{
  "n_layer": 11,
  "d_model": 384,
  "n_experts": 32,
  "experts_per_token": 1,
  "d_expert": 96,
  "d_shared_expert": 256,
  "activation": "swiglu",
  "moe_layers": [0, 2, 4, 6, 8, 10],
  "router_score": "softmax",
  "normalize_top_k": false,
  "routed_scale": 14.0,
  "balance_loss": 0.015,
  "balance_bias": false,
  "router_cosine_scale": 14.0,
  "init_std_router": 0.0238,
  "lr_router": 0.000782,
  "n_head": 3,
  "n_kv_head": 3,
  "head_dim": 128,
  "vocab_size": 39348,
  "norm": "rmsnorm",
  "norm_place": "pre",
  "norm_eps": 1e-05,
  "positions": "rope",
  "rope_base": 10000.0,
  "rope_fraction": 1.0,
  "qk_norm": false,
  "attn_scale": 0.0884,
  "tie_embeddings": false,
  "parallel_block": false,
  "init": "uniform",
  "init_std_qkv": 0.0268,
  "init_std_o": 0.00571,
  "init_std_up": 0.0268,
  "init_std_down": 0.00285,
  "init_out_by_depth": true,
  "optimizer": "adam_variant",
  "lr": 0.000927,
  "beta1": 0.9,
  "beta2": 0.95,
  "weight_decay": 0.18,
  "lr_head": 0.0103,
  "grad_clip": 1.0,
  "warmup_steps": 599,
  "schedule": "wsd",
  "decay_fraction": 1.0,
  "decay_shape": "linear",
  "final_lr_fraction": 0.1,
  "batch_tokens": 65536,
  "seq_len": 1024,
  "doc_mask": true,
  "train_tokens": 325700000,
  "steps": 4970,
  "dataset": "wikipedia_en"
}
Below are experts of layer 4 (counted from 0) of a mixture-of-experts language model. Rows are named router (the router's row for the expert), gate (a neuron's input weights, with its number), up (a neuron's input weights, with its number), down (a neuron's output weights, with its number) and show model dimensions 288-383. Each number is 128 + 24 x the weight over its row's rms, rounded and kept within 0 to 255.
Before each expert's rows: a language model's description of what the expert responds to; "comes after" lists some tokens at least twice as common just before its tokens as in all text. This comes from a sample of Wikipedia text that the model never trained on. Tokens count by the router's weight.

# expert 31
It responds to: Reviews and speech verbs. Reporting verbs in critical reception, such as wrote, stated, called, saying, plus pipes and score digits in review rating tables.
comes after: " ", "|", "/", " The", " He", " Star"
router [125 140 121  72 119 133 112 127 101 162 126 132 128 134 148 127 106 125 144 129 123  90 109 132 139 155 156 144 103 134 101 163 122  97 160 152 151 144 151 142 125 106 124 112 145 128 125 135 140 118 127 148 141  90 109 138  92 106 149 129 135 105 122 138 144 100 182 144 169 123 107 136  92 141  90  93 124 117 140  76  90 132 146 128 137 108  98 118 114 117 113 128 143  83 130 148]
gate0 [128 163 162 141 129 154 179 116 127 170 124  95  97 121 147 163 153 134 115  79 115  78 150 119  93 110  88 155 124 191 172 131 179 169 140 103 141 140 145 160 133 106 145  76 147 105 123 114  96 173 130 126 149 137  95 128 127 133 107 120 132 115 114 133 121 131 166 154 108 135 120 115 107 163 146 138 114 126 101 129 115 144 117 114 124 163 110 134 159 121  95 126 144 104 132 118]
up0 [140 131 135 145 153 115 121 165  76 109 114  92 146 108 101 116 147 138 139 126 113 186 146 137 131 114 108 142 106 103 134 111 135  83  88 161 102 106 136 136 105 122 149 137  98 156 125 112 126 137 119 146 115 141 110  88 161 147  93 156 140 128  95 123 125 144 122 142 171 108 119 130 123 162 101 155 136 179 121 126 101 101 112 112 156  85 145 134  78 128 143 103 139 104  99 102]
down0 [170 139 119 147  91 134 162  73 141 131 127 140 122 134 115 103  97 138 162 142 145 157 146 120 146 113 103 148 162 151 136 141 117  85 120 163 127 131 128 142  94 130  98 104  82 192  71 143 147 146  89 125 105 217 103 122 127 145 125 119 128 101 168 126 128 146 114 134 123  93 134 132 100 121 113 141 156 148 168 101 132 136 155  96 122 137 144  72 144 168 153 115 103 137 116 112]
gate1 [135 149 140 125 143 142 138 105 134 133 100 136 138 138 136  94 116  89  94 146 145  85 141 111  94 152 122 158 126 117 130 143 110 119  96 165 142 167 141 119 107 139  47 136 125  85 156 131 127 130 130  74 121 127  99 122 158 135 101 120 103 130 121 147  82 115 111 118 158 157 128 151 117 129 157 132 167 119 128 115 126 167 110 150 101 121 130 121 107 137 165 128 130 118 121 126]
up1 [126 129 153 108 132 129 170 112 110 127  96 143 151 123 143 131  87 161 127 169 156  96 129 155 102 123 113 180 104 122 153 127 156 161 113  75 125 110 112 118 155 141 121 118 131 128  96 121  92 168 128 138 131 131 142 154 140 173 122 119 114 155 116 102 142 124  85 154 131 134 149 172  95 146 139 124 159 101  92 104 132 145 123 100 102 141 117 135 129 153 139 104 111 154 143 164]
down1 [137 146 154 122 131  89 106 142 144 121 140  82 130 111 127 129 194 143 135 119  99 107 102  97 128 161 122 104 113  85 130 115 138  93 119 136  86 140 153 108 102 125 124 125  93 136 104 140 156 115 140  86 132  99 168 141 148 162  95 115 145 149 112 134 144 119 172 159 132 125  72  90 125 114  87 132  87 130 153 128 161 121  91 109 166  95 159 183 120 111 121 122  90 156 181 155]
gate2 [134 156 103 127 166 144 112 127 179 140  98 120 168 147 142 110 118 139 104 154 208 112  95 102 147 106  76 125 149 125 107 135 164 109 177 140 124 140 145 126 160 118 168 109 141 150  91 122 104 126 142 149  68 119  82 105 115 142  78 115 138 137 168 117 104  95 108 128 118 136 136 135 120 141 130 141 160 160 102 167 136 161 134 121 106 102 134  80 112  89 119 122 118 131 149 122]
up2 [130 152  82 141  95 144 134 133 151 154 161 121  79 129 111 121 130 142 142  91 152  89 145 130 151 107 156 161 137 153 134 135  85 170  89  95 133 126 120 151 135 115 137 124 160 146 175 114 126  99  91 116 193 121 168 148  97 130 138 163 158 112  89 119 176 161 100 109 124 141 102 134  88 150  93  90 133 128 100 115 141  88 107 141 129 156 144 131 188  98 129 151 107 124 126 139]
down2 [ 78 105 131 128 111 110 140 132  95 161 107 131 133 118 153 143 120 121  91 128 129  99 120 118 138  78 122 144  83 154 157 147 108  93  96 105 124 118 111 151 121  97 131 149 152 166 136 102 133 131 161 136 129 153 113 139 129 121 108 117 126 123 182 141 108 121 147 146 148 131 125  91 170 132 131 151 144 135  62 151 106 112 149 129 143 126 111 121 165 121 123 129 137  89 101 126]
gate3 [110 103 153 135 134 126 145  81 135 115 121 150 135 159 102 134 132  97 142 126  99 124 151 135 159 119 126  98 109 123 128 127 177 106 151 135 124  94 120 130 137 150 144  99  92 136 156 134 154 127 132 132 141 100 137 150 113 119 185 132 141 125 174 119 144  93 126 115 135 144 112  98 170 143 117 125 116 112 135 136 146  96 137  72 107 125 159 159 116 106  95  99 176 127 133 118]
up3 [163 118  93 152 141 183 107 127 129 125 123 138 139 133 162 134 131  91 164  93 139 104  99 139 123 144 158 123 154 152 133 131 102 126 181 104 128 122 124 151 146 131 142 120 139 153 146 110  99 147 111 138 112 109  81 132 107 154 141 107  91 103 145 102 104 110 129 144 158 133 173 153  91 117 137 113 129 114 166  96 127 140 125 134 125 184  99 153 139 123 112 133 124 129 158 142]
down3 [158 146  96 143 108 119  85 158 127 126  91 112  99 136 148 130 125 118 179 106 130 147 137  99 108 143 181 114 149 176 177 138 101 134 172 173 131 137 107 183 119 121 122 120 118 147 123 133 148 138 149 120 118 123 132 120 143  96 149 134 147 123 144 121 152 131 106 118 137 152 112 130 148 147 140 136 157 111 125 124 152 119  87 141 113  84  82 130 102 136 135  77 113 127 135 118]
gate4 [128 148  83 100 150  98 116 115 134 128 146  66 121 140 164 148 109 159 180 157 119 150 189  87 141 132 124 114 156 110 121 113  98 143 157 134 158 136 139 137  86  99 164 119 118 150 140 119 104 113 139 146  75 120 102 148  98 126 102 127 149 124 105 134 161 123 119 134 102 138  97 133 124 112  76 119 136 167 137  93 115 129 108 176 166 155 144 139 141 153 164 115 145 181 157 112]
up4 [140 144 105 102 112  65  98 138 120 105 110 118 122 111 111 135 142 115 139 163 125 111 144 120 145 107 115 152 118 131 132  93 128 131 135 141 118 146 178 112 112 137 122 134 126 127 140 103  95  75 154 106  94 103 131 139 128  89 127 135 135 120 134 113 132  98 107  98 115 139 110 140  89 134 115 134 138 152 138  97  88 112 144 129 163 200 155 133 122 132 118 174  76 112 163 120]
down4 [ 96  83 123 136 127  99 122 177 141 105 158 130 117 194 153 167  98 136 155 103 150 111 129 158 135 127 118  60 122 173 133 132  81 103 120 158 151 118 120 154 132  82 119 126 144 130 151 156 106 133 157  75 157 108 165 102 150 129 126 113  96 129 106 103 194 110 137 117  93 116 144 140 135 126 100 140 118 156  64 121 155 110  95 171 132 130 152 100  99 104 109 144 118 137 152 115]
gate5 [137 138 148  96 135 116  99 139 104 159  65 120 112 176 136 107 139 102 157 137 161 153 130 126 134 147  99 134 136 134 115 129 162 115  97 131 116 116 127 151 120 155 168 104 127 166 167 109 129 136 169 178 118 104  98 145 152 125  97 126 157 138 117 101 134 103 141 139 132 134 120  97 120 109 128 174 130 120  75 121 123 131 133 161 108 159  99  92 109 137 147 117 163 137 154 116]
up5 [160 111 147 157  75 131 141 137 104 101 116 156 113 123 131  89 154 144 131 182 127  81 101 138 149 130 153 114 132  91  99 187 160 157 131  93 141 120  97 140 138  89 143 125 113 141  96 158 128 144 132  98 136 131 153 160  97 119 158 151  88 135 127 148 136 134 162 129 127 135 157 156 107 125  90  91 145 102 123 156  62 150 145 135 122 143  93 130 147 143 118 142  97 155 135  97]
down5 [106 124 119 153  94 156 129 133 175 132 140 155 126 108 156 109  88 119 133 168 128 162 121 129 121 109 125  99 128 100 176 136 105 145 193 158 136 119 125 138 135  96 133 118 108 143 150 120 116 113 127 133  91 103 125 108 138 159 107 152 129 149 113 144 140 127  98 152  98 136 158 137 143 136 130 152 110 141 116 177 123 133 128 148 160 124 167 177 181 143 151 129 150 136 103 132]
gate6 [121 130  88 162 138  96 141 138 124 114 182 130 108  78 105 206 133 104 162 139 101 116 182 139 151 136 139 144 129 133 127 106  83 149 102 171 117 119  95 143 155 115 124 140 123 159 101 136 144 129 153 165 110 135 124 115  99 131 132 133 116 121 143 114 102 126 143 121 118 127 113 112 176 129  97 162 109  99 163 127 160 134 106  78 124 164 121 117 142 121 141 153 126 131 110 131]
up6 [152 107 156 116 154 120 151 147 158 159 167 121 140 110 144 118 116 144 100 141  96 151  97 117 133 154  95 161 107 128 121 157 117 166 151 134 103 162 109 132  79 148 127 123 145  90 142 125 125 121  89 112 147 154 124 122 152 144 110 108 152  95 115 131 172 143  91 126  87 120 103 130 122 157 160 108 141 124 122 133 140 110 113 124 140 117 157 129 128 109  74  67 143 101  80 100]
down6 [134 108 130 133 120 129 104  88 104 108 124  93 147 129 150  99 173 171  93 119  98 112 138 125 151 112 131 110 104 100 155  85 130 146 103 138 107 136  90 134 122 113 161 148 150 125  72 126 112 121 120 113 152 151  99 169 183 134 101 142  86 110 123 166 151 150 101 104  81 154 137 128  75 115 150 126 149  99 123 135 139 139 113 141 101 159 131 122 118 154 149 121  92 145  83 159]
gate7 [137 156 120 105 131 155 150  90 141 142 120 137 117 166 168 152 122 150 139 160 164 113 158 105 115 139 127 131 127 118 131 147  93 100 118 156 124 158 135 150 137 116 113 129 111 150 153 151  88 128 108 144 115 113 127 127 154 115 131 135 131 104 121 105 125 131 108 110 104 143 111 102 153 172 113 127 152 142 110 161 147 128 105 151 132 125 141 158 133 101  78 136 136 156 116 120]
up7 [111 128 120 138 133  96 119 141 183  35  98 110 156  82 114  90  72 156 163 126 163 118 163 139 121 166 143 123 124 125  94 140 119 140 110 128 111 127 106 145 122 129 110 142 180 141 142 104  80  94 117 107 131 118 138 122 156 140 116 132 140 145 112 113 107  78 111 139 137 167 125 134 182 137 130 199 142 121 128 138 118 142 158  81 150  96 146 145 140 153  90 129 135 118 138 137]
down7 [129 134 138 125 134 151 130 139 130 127 122 138 106 154 186 118 140 124 167 142 114 112  97 124 109 124  97  67 139 109 105  80 154  79 137 136 134 117 137 131 101 127 118  88 105  95 103 164 149 154 144 104 118 136 142 171 121 134 128 108 142 126  91 127 146 135  93  94 152 129 123 107 108 120 143 128 146 128 130 130 134 103 107 112 133 119 103 142 124 109 112 141 152 100 110 141]
gate8 [ 90 123 136  85 155 132 123 159 128 132 146  81 128 143 108 170 114 174 103 129 136 130 123 155 125 130 105 151 111 144 124 172 149 147 105  84 114 132 135 170 186 119 133 119 115 153 127 112 104  87 139 128 107 130 152  56 152 132 178 127 162 140 120 125  91 121 172  71 116 144 129 107 138 173  81 142 169 112 153 125 139  89 137 127 150 139 173 133 108 112 158 163 130 100  97  89]
up8 [177 109 148 159 122 125 138  89 109 132 102 134 147 127 148 104 149 150  99 112 132  99 154 130 169 129 103 162 101 148 185 140  88 116 104 185  83 121  99 101 127  93 124 136 108 144 134 104 119  94  90 153 159 161 136 147 117 105 130 128 101 128 140 106 135 155 108 128 138 149  70 126 128 101 154 148  64 108 120 101 124 130 122 124 130 144 127 116 143 134 135 147 112 145 113 116]
down8 [152 113  98 135  99 152  90 151 128  82 111  78 132 143 133 120 190 119 162 158 132 113 102 139 124 129 103 121 162 102 102 118 126 113 135 145  88  78 126  87  93 131 123 122 102 123  94  90 125 122 104 125 153 155 157 155 147 132 143 129 160 126 146 111 134 155 120 135 130 148  78 120  70 136 178 133 123  56  92 114 128  92 125 155  89  97 128  89 134 141 153 115 144 110 108 148]
gate9 [108 136 122  96 136 157  96 150 119 103 118 141 104 124  94 122  90 113 162 142 117 124 104 144 139  93 149 134  96 151 129 125 125 124 117 129  99 170 101 167 146 134 109 121  81  56 173 104 101 128  43 107 139 169 119 126 110 133 169 117 107 132 115 132 135  99  73  90 116  82 120 116 119  98 129 110 125 105 152 167 106 157 103 121 102 115 126  88 150 118 132 102 135 138 126 152]
up9 [ 76 110 161 149 144 125 105 178 128 116 155 128 158 156  98 138 121 120 127 123 146 149 119 104 101 124 170 155 142 143 153 152 187 127 145 184 131 159 113 170 174  85 141 124 101 124 175 100 103 118 139 122 132 123 132  86 154 122 156 117  92 141 118 119 128 107 154  99 142 162 149 134 124  91  91 157 155 135 161 185 125 107 146 131 119 158 136  87 182 168 131 114 165 108 146  85]
down9 [149 132 113 181 166  83 171 117 139 154 124 126 151 155 149 111 156 119 161 119 107 136 138 136 110 119 154 118 179 145  92 122 137 168 117 118  93 118 129  79  78 115  90 124 128 159 138 164 181 136 171  94 118 131 123 119 110 127  90 134 142 148 131 120 178 152 135 158 109 129 104 120  98 104 136 118 142 110  87 147 151 115  77 134 136 141 114 155 113 147 138 130  94 145 126 137]
gate10 [117 108 107 118 113 168  81 143 118 157 128 106 178 155 114 147 145 132 156 121 131 127 156 131 154  65 146 196 133  88 117  95 160 149 152 105 161 126 145 156 157 144 118 118  77 100 103 137 160 106 169 130 135 123 102 115 139 134 110 120 158 169 165 116 118 174 119 126 138 119 116 146 154 121 142 145 167 123 101 116 142 114 135 173 168 131  92 111 119  66 168 136 141 147 142  69]
up10 [129 137 119  86 121 122  94 147 134 163 113 121 176 112 150 161 101 143 142 133 106 158 120 123 115  95  74 118 140 152 125  92 156  94 115 119 113 176 123 124 154  97 118  99 165 143 125 125 119 112 183 117 123 133 114 123 124 102 106 117 115 118 163 135 151 145 119 150 106 157 144 125 148 151 149 133  99 115 163 128 130 155 137 118 108 127 120 125 176 130 176 129 141 138 166 119]
down10 [108  93  90 111 151 108 126 105 136 149 172 133 129 110 154 177 116 125 129 106  90 154 101 184 106 152 108  98 132 104 113  86 126 180 150 139 182 109 149 152 148  87 118 100 154 124 134 133 105 118 129 135 145 176 134 154 121 146  82 114 119 123 119 115 165 137 143 147 101 137 110 111 131 138 130 136 114 130 131 102 146 119 131 123 119  73  95 131 135 124  99 114 138 160 108 159]
gate11 [128 130 130  98  91 122 125 135  93 125 112 107 161 117 126 159 145 117 122 151 119 170 149 139 111 173 101 150 147 109 179 120 134 120 134 147 117 110 112 160 159 136  97 118 100 120 111 154 118 136 128 161 143 116  95  84  93 172 112 122 104 163 168 138  83 136 113 140  91 127 129  96 138 156 107 183  86 123 138 137 106 135 116 110 185  94 122  82 125 105 129 102 114 145 106 151]
up11 [155 117 124 147 130 155 157 102  53  98 137 163 140 123 157 166 145 173  71 150 110 121 122 155 160 144 119 107 158 129 108 164  99 140 122 147 115 107 105 126  97  86 158 130  94 144 163 145 141 117 132 164 121 127 139 119 109 122 135 138 122 125 100 105 143 112 120  97 130 124 100 151 106  86 104 155 123 100 128  86  97 131 110 123 144 112 112  93 173 121  84  96 159 129  97  94]
down11 [139 122 129 150 146 131 110 155 119 119  95 107 138 135 125 185 136 116 161 127  86 141 124 157 150 134 110 160  83 100 134 124 119 167 120 130 133 177 104 104 118 114 177 156 123 116 151 127 103  79 165 140 113 176 120 124 122 122 104 146 141 131  80  84 144 139 138 139 133 151 114 121 138  62 126 121 152 158  98 116 114 111 138 145 118 141 114 138 116 146 152 114  93 146 147 103]
gate12 [118 146  88 107 125 123 138 132 129 118 104 152 122 127 102 131 154 133 116 119 102 122 104 162 171 140 156 122  73 132 162  71 120 122 132 142 131 140  90 116 158 156 103 112 117 109 131 125 153 132 110 166 143 113  70 105 126 121 100 141 132 120 109 135  97 136 100 109 136 139  61  95 139 154  92 148 132 151  93 113 163 131 160 123  94 138 161 135 140  78 133 162 111 158 147 126]
up12 [133 126 137 102 104 158 157  84 144 138  98 138 117  99 143 102 140 125 132 144 121 155 146 116 121 116 105  95 145  77  92 183 108 119  91 160 104 156 129 143  97 128 154 172 144 147 171 123  84 130 150  82 137 166 162 162 167 132 152 156 136 144 132 120 117 135  96 134  95  86 166 144 154 138 130  79 165 138 143 134  91 135  93 142 173 112 103  93 185 137 128 134 135 115  81 123]
down12 [111 139 103 156 128 153 128 140 148 160 122 120 127 100 124 123 112 176  94 161 151 156 155 149 128 129  79 162 127 152 109 126 144 137 175 118 141 120 109 153 119 127 142 148 101 114 150  78  71  73 151 116 144 150 138 113 156 172 131 155  78 138 132 100 134 104 102  96  82 104 106 116 119 143 140 133 122 129 128 137 135 109 159 153 188 137 113 181 156 132  97 108 145 111 130 124]
gate13 [118 158 138 166 132 120  64 142 127 101 140 168 135 129 136 126 125 156 121 145 151 104 132 137 114 134 106 144 109 129 148 134 169 153 111 120 147 152 162 158 123 113 136 156 165 112 131 115 123 141 119 101 113 113 131 144 127 131 130 138 148 150 160 147 141 120 125 163 118 101 135 112  99 112 128 122 164 147 107 137 115 118 105 147 137 101 101 117 123 146 106 177 125 118 146 133]
up13 [130 116 149  82 130 141 142  81 132 121  88 130 152 135 141  66 158 118 142 120 135 115 131 103 115 188 157 115 126 128  99 103 103 119 121 116  84  77  99 160 127 142 143 100 142 148  76 101 153 104  82 114 137 140 116 112 153 129 138 126 144 130 133 132 121 145 134  85 111 130  87 126  99 150 137 124 128 155 111 143 160 118 116 127 112 177 160 126 127 143 140 115 144 121 138 135]
down13 [155 113 128 139 115 142 102 129 114 117 137 114 138 135 142  99 162 107  98 145 118 143 146 115 143  65 128 143 125 101 134 140 105  98 101 129  91 150 158  92 110 123 133  91 172 162  99 127 132 147 116 157 108 116 168 137  99 170 123 152 178 121 131 139 106 126  93 121 114 161 123 123 132 133 163 152 149 124 162 118 124 170 171 130 127 135 102  86 126 125 129 100 158 106 128 141]
gate14 [118 206 143  99 165 146 111 155  99 112 133 137 124 153 128 203  81 119 133 133 176 157 123 122 131 125 105 160 152 125 114 151 155 154 137  87 119 111 124 167 141 128 122 101 116 116 150 135 120 112 120 152 143 108  88 127 142 134 167 107 146 142 125 114  80 127 107 111 136 164 129 147 110 143 104 155 178 141 148 112 117 143 125 179 123 130 130 149 184 142  71 120 136 113 156  84]
up14 [152 179 132 103 168 161 146 138  44 130 119 139 128 153 100 132 144 158 152 115  91 131 155 116 127 103 108 121 132 152  95 142 121 126 122 140 109  75 117 174 153  85 124 106 120 115 174  96 110 102 146 131 122 147 136 163 165 140 146  97 103  94 115 109 130  81  91 130 147 125 182 147 129 153 106 107 143 149 129 171 140 151 110 160 153  90 158 133 131 130 130 122 152 152  94  96]
down14 [143 135 164 148 136 132 146 102 106 166 131 114 174 115 120 159 131 124 124  88  86 167 168 108 168 140 121 145 167 144 156 139 171 103  86 142 158 109 121 106 123 123 118 123 142  99 114 122 105 154 141 142 129 150 111 122 112 156 111  91 138 132 109 157 123  88 150  94 151 120 135 106  87 141 124 111 149 151 162 116 109 151 192 107 161 114  99 140 131 155 126 140 123 143  94 141]
gate15 [132 119 121 127 133 172 148 195 156 134 115 124 106 139 161 128 140 129 107 143 115 147 150 120 150  84 139 106 118 120 120 117 121 113 102 154  92 110  96 111  99 130 136 121 152 100 136 131  75 162  98 138 139 156  87  96 102 140 159 110 112 128 115 180 155 130 115 122 148 103 123 113 147 148 181 176 170 173 139 111 137 112 117 102 150 204 145 107 163 150 158 116  83 112 139 172]
up15 [141 127  90  98 134 110  77 108 158 116 184  72  72 128 124 155 172 122 149 152 159 150  94 136 137 125 130  96 112 151 147 111 128 102 164 150 159  89 177 120  90 118 122 167 156 140 122 117 157 128 188 137 117 115 151  98 108 142 172  95 185 160 113 138 172 149 115 152 132 129 127 126 135 114 133  80 116 148 115 153 128 121 141 110 172 129 106 117 122 121 122 115 131 124 118 169]
down15 [141 116 169 111 117 109  85 155 143 147 102 133 123 114 119 132 134 146  96 107 113 161 145 140 142 115 126  45  85 121 148 122 105 146 152  94 122 137 169 156 142 132 156 101 156 109 126 130 144 174 152 119 175 156 128 149 136 138 169 143 122 159 125 162  99 136 100 131 128 129 115 174 114  67 131 164 184 158 147  83 150 168 115 119 116 182 177  95  92 135 134 136 114 151 107 101]
gate16 [122 134 165 131 110 104 114 139 116 132 151 148 137 153 132 106 127 102 127 130 152 132 100 141 128 135 101 108 121 142 143 145 115 105 133 159 110 148 107 132 153 127 128 124 137 122 168 140 146 128 102 111 128 190 107 115 102 135 123  93 138  89 133 125 156  74 133 120 135  88 115 113 114 100 148 110  87 164 120 133 165  87 134  95 101 109 130 150 154 114 150 134 150 109 133 135]
up16 [ 99 105 106 158 104 112 153 108  82  95 130 156 122 155 124 149 135 147  92 128 155 146 101 169 115  77 135  92 118 116 102 123 128 126 121  87 116 133 151 130 133 136 107 119 116 121 179 109 102 109  91 118  83 139 102 118 113 140 119  98 137 117 146 118 103  80 117 133 126 113 118 130 108 150 106 141 122 115 167 104 101  98 167 173 139 170 102 156 152 140 155 145 139 137 137 175]
down16 [134  83 122  97 149 133 116 173 136 156 135 154 100 113  83 155 115 110 115 122 119 111 107  98  81 138 116 139 122 155 122 110 149 112 111 134 107 134 142 138 110 163 117  84 121 144 117 148 135 133  97 125 152 171 173  93 134 136 105 161 127 124  91 155 157 135 188 150 166 148 117 167 143 137 169 114 115 111  65 130 113 120 101 104  92 130  98 131 144 137 135 137 142 141 138 121]
gate17 [143 159 137 104 117 111 143 101 106 171 185 145 137 139  98 124 139 115 131 111 120 101  83 122 139 132 125  84 162 133 151 165 116 138 129 114 148  79 100 124 112 138 122  82 140 104 119 134 126 112 131 139 127 143 126 165 183 139 105  81 125 148 145 147  87 131 131 150 107 169 161 126 145 129  74 116 132 142 101 110 160 106 147 154 147 131 136 128 114 157 136 139 129 193  98 129]
up17 [104 152 160 120 130 164  77 131 123  94 137 116 117 129 118 115  96 148 103 140 118 109 168 123 155 146 118 139  90  99 100 115 149 109 147 170 119 100 140 104  91 151 175 116  91 170 139 121 132 148 129 123 170 111 111  95 152 121 100 139 112 120 118 157 119 161 137 124 144 128 137 164  98 113 143 107 147 128 130 133 165  95 105 109 108 104 105 127 157 137 150 161 104  96 148 110]
down17 [110 173 129 105 115 137 122 100 130 133 105 128 194 136 149 116 135 128 119 150  54 153  84 148 110 118 119 115 123 109 133 134 166 125 119 140 158 149 127 119  86 125 130 113 187 106 136 114 152 149 121 166 108 107 113 168 149 139 148 180 108  97 126 107  92 122 123 117 158 112 104 170 133 123 151  92 149  93 112 129 173 118 136 137 115 118 102 125 187 124 159  99 135 168 103 154]
gate18 [179 115 154 116 171 122 138 119 127 142 163  98  97 121 139 115 119 117 121 122 131 168 112 159 118 111 116 130 144 152 166 161 106 132 100 117 122  93 167 156 128 134 131 157 149 146 139 113 117  86 122 133 155 164 134 168 114 154 127  82 114  75 187  75 139 178 130 156 106 118 151 132 148 127 156  87 145 134 153 147 126  76 125 150 133  70 133 122 102 108 135 131 148 146 139 128]
up18 [129  98 136 125 127 118 156 127 134 123 142 122 133 151 150 104 125 122 142 146 127 125 100 101 120 159 112 134 142 126 148 111 155 139 111  75 152  92  99 158 138 114 144 125 139 141 105 104 138 105 116 100 109 130 158 121 136 102  92 142 114 113 150 127 140 149 133 118 126 143 106 160 119 142 137  97 139 100 171 181 103 117 160 118 101  75 122 157 155 138 170 147 118 126 123 111]
down18 [130 105 115 124  85  92 148 128 185 140 128  81 138 123 131 111 173 153 107 164 120 139 131 142  68 105 130 145  98 139  93 139 142 122 100 124 132 108 151 103 120 148 127  95 137 196 149 126 111 125 105 129 111 139  94 152 160 132 118 179 134 132  75 111 159 127  62  88 118 164 118  86 134 131 124 110 121 111 112 113 155 109 107 129 161 148 133 118 136  99 150 144 147  97 116 143]
gate19 [144 125 136 137 144 123 134 175 117 126 136 127 137 126 128 155 131 119 122 170 106 144 138  88 126 119 105 142 107 143 131  92 118 142 157 126 129 160 126 134 146  90 121 104 172  55 135  95  91 145 112  92  77 106 138  90 120 129 167 167  76 144 116 128  71 120  95 154 173 105 112 152  79 132 117  79 152 130 105 106 147 120 154 130 135 148 151  98 111 142 149  93 143 127 135 147]
up19 [108 162  95 166 117 133  96 169 132 118 142  95 147 140  96 113 108 124  96 135 143 107 138 106 147  79 161 107 116 176  88 151 105 115 132 145 156 118  82 110 121 107 143 119 162 139 125 148 136 116 107 125 114 146 110 130 107 120 141 170 205 105 109  96 127 108 114 112 149 117 138 108 133 121 115 129 138 159 157 108  90 124 124 174 119 120 154 108 110 150 135  82  73 117 181 180]
down19 [151 141 116 141 122 127 105 152 125 126 135 149 154 181  95 153 141 128 114 131 112 127 121 172 126 106 166  93 144 118 155 122 109 139 116 116 125 135 161  94 108 128 114  99 131 124 129 135 150 132 142 183 180 221 106  97 141  99  86 156 114 139  90 154 109 153  99 136 139  80 147  91 128 141 144 117 156 106 121 108 101 102 149 122 116 142 113 120 122 142 116 137 119 131  92 153]
gate20 [ 76 178  80  54 143 118 120 131  88 101 146 117 117 158 138 124 161 124 143 107 182 111 100 127 121 132 162 100 138 154 128 140 139 129 133 133 158  99 148 127 145 142  99 128 114 116 140 133 104 142 140 122 116 102  66  79 126 138 159 135 174 147  97 144  75 100 119  81 150 136 134  92  87 135  90 116 147 127 115 125 125 120 154 152 123 150  76  91 162 127 157 145 131 107 148 135]
up20 [ 69 134 115 128 143 133 124 101 107 153 111 140 138 139 130 139 163 102  91 148 107 157 124 135 109 111 132 115 180 129  86 162 134 159 126  90 163 121  93 112 141 127 141 129 136 119 141 136 109 151 119 121 132  72  99 110 107 130 173 184 131 129 116 136 115 101 146  93 113 121 119 121 147 177 118 139 159  89 133 130 121 110 125 111 114 104 150  98 114 113 165 169 111  89 120 139]
down20 [100 108 121 129 116 121 135 155 112 136 172 164 116 135 115 147 112 126  73 132 124 141  99 127 142 146 148 142 112 107 114 139 134 164 162  60 114 172 158 124 138 127 145 166 155  98 142 156 148 144 138 116 137  71  69 102 147 111 136 118 114 156 151 143 132 138 148 161 119 113 111 147 145 133 110 148 134 152 104 166 130 121 112 134 100 133 104 168  91 117 102 153  96 113 187 108]
gate21 [116  81  60 160 136 135 161 120 142 160 145  81 137 127 104 146  95 148 137 128 134 165  94 118 162 144 147 131 153 109 135  85 133 133 147 128  98 120 131 124 158 151 123 106  96 169 164 124 112 104  99 122 133  93 133 124 151 125  68 159 138 123 127 104 133 125 102 126  79 100 113 111 182  75 155 162 156 137 127 142 156 127  85 126 102 106  81 186 109 134 146  97 146 145 137 124]
up21 [131 176 118  84 153 122 111  80  74 149  72 140 128 151 115  67 123  83 177 103 134 109 145 169 175 134 156  87 132 143 128 120 118 139 158  97 139 157 121 131 115 143 166 102 140 152 156  86 153 128 170 117  90 154 148 105 120  99 114 114 102 113 105 154 137 116 128 157 116 170 154 140 128 118 140 110 110  86  55 143 138 154 140 145 162 121 100 152 111 116  67 137 139 153 136 100]
down21 [105 152 198 107 156 116 133 142 121 195 159 191 142 143 122 116  98 131 105 110 145  96 117 190 104 146 125 130  88 124 155 130  97 144 127 107 149 137 118 157 127 122 100 144 149 108 102 183 105  99 121 124 129  91 132 147 188 100 113 130 119 119 102 122  95 123 147 129 141 130 118 170 160 115  80 138 128 142 166 134 163 165 121 112 157  97 154 129 125 102 107 154 122 102 162 158]
gate22 [162 145 135 105 152 171 160 123 128 131 118  99 117 148  93 174 124 137 146 103 100 142 145 105 157 138 158 152 149 164 133 125 114 140 115  89 127 153 124  96 156 158 123 139 117 136 127  88 116 152 155 146 130 132 114 118 146 124 101 104 113 101 120 116  99 158 141 179 171 160 132  94 119 153 138  96 120 151 143 106 104 108 127 120 106 139 167 125 113 119 176 145 133 140 150 122]
up22 [155 144 135 140 143 127 120 124 121 100 153 110  96 144 140 129 145 179 116 161  96 138 103 145 180  76 128 142 155  95 114 125 154 175 129  88 139  93 107 121 119 117 171 113 112 152 114  91 101 122 146  92 125 124 117 135 133 147  84 158 137 106 108  98 139 174  73 151  95 135 152 122 136 144 125 134 170 145 150 133  89 115 133 119 164 121  89 134  96 129 135 139 130 129 139 121]
down22 [102 129 122 102 152 141 134 108 100 138  98  88 102 159 151 164 115 188 163 155 171 173 137 180 146 141 145 141 119 148 184 131 101 147 152 134 169 119  95 156 161 110 160  74 150 134 121 120 147 135 101 118 125  60 109 141 154 133 136 119 127 130 124 171 126 123 103 141  98 124  98 137 148 110  96 113 153 150 123 173 140 128  91 105 151 132 124 145 164 120  90 113 110 123 139 147]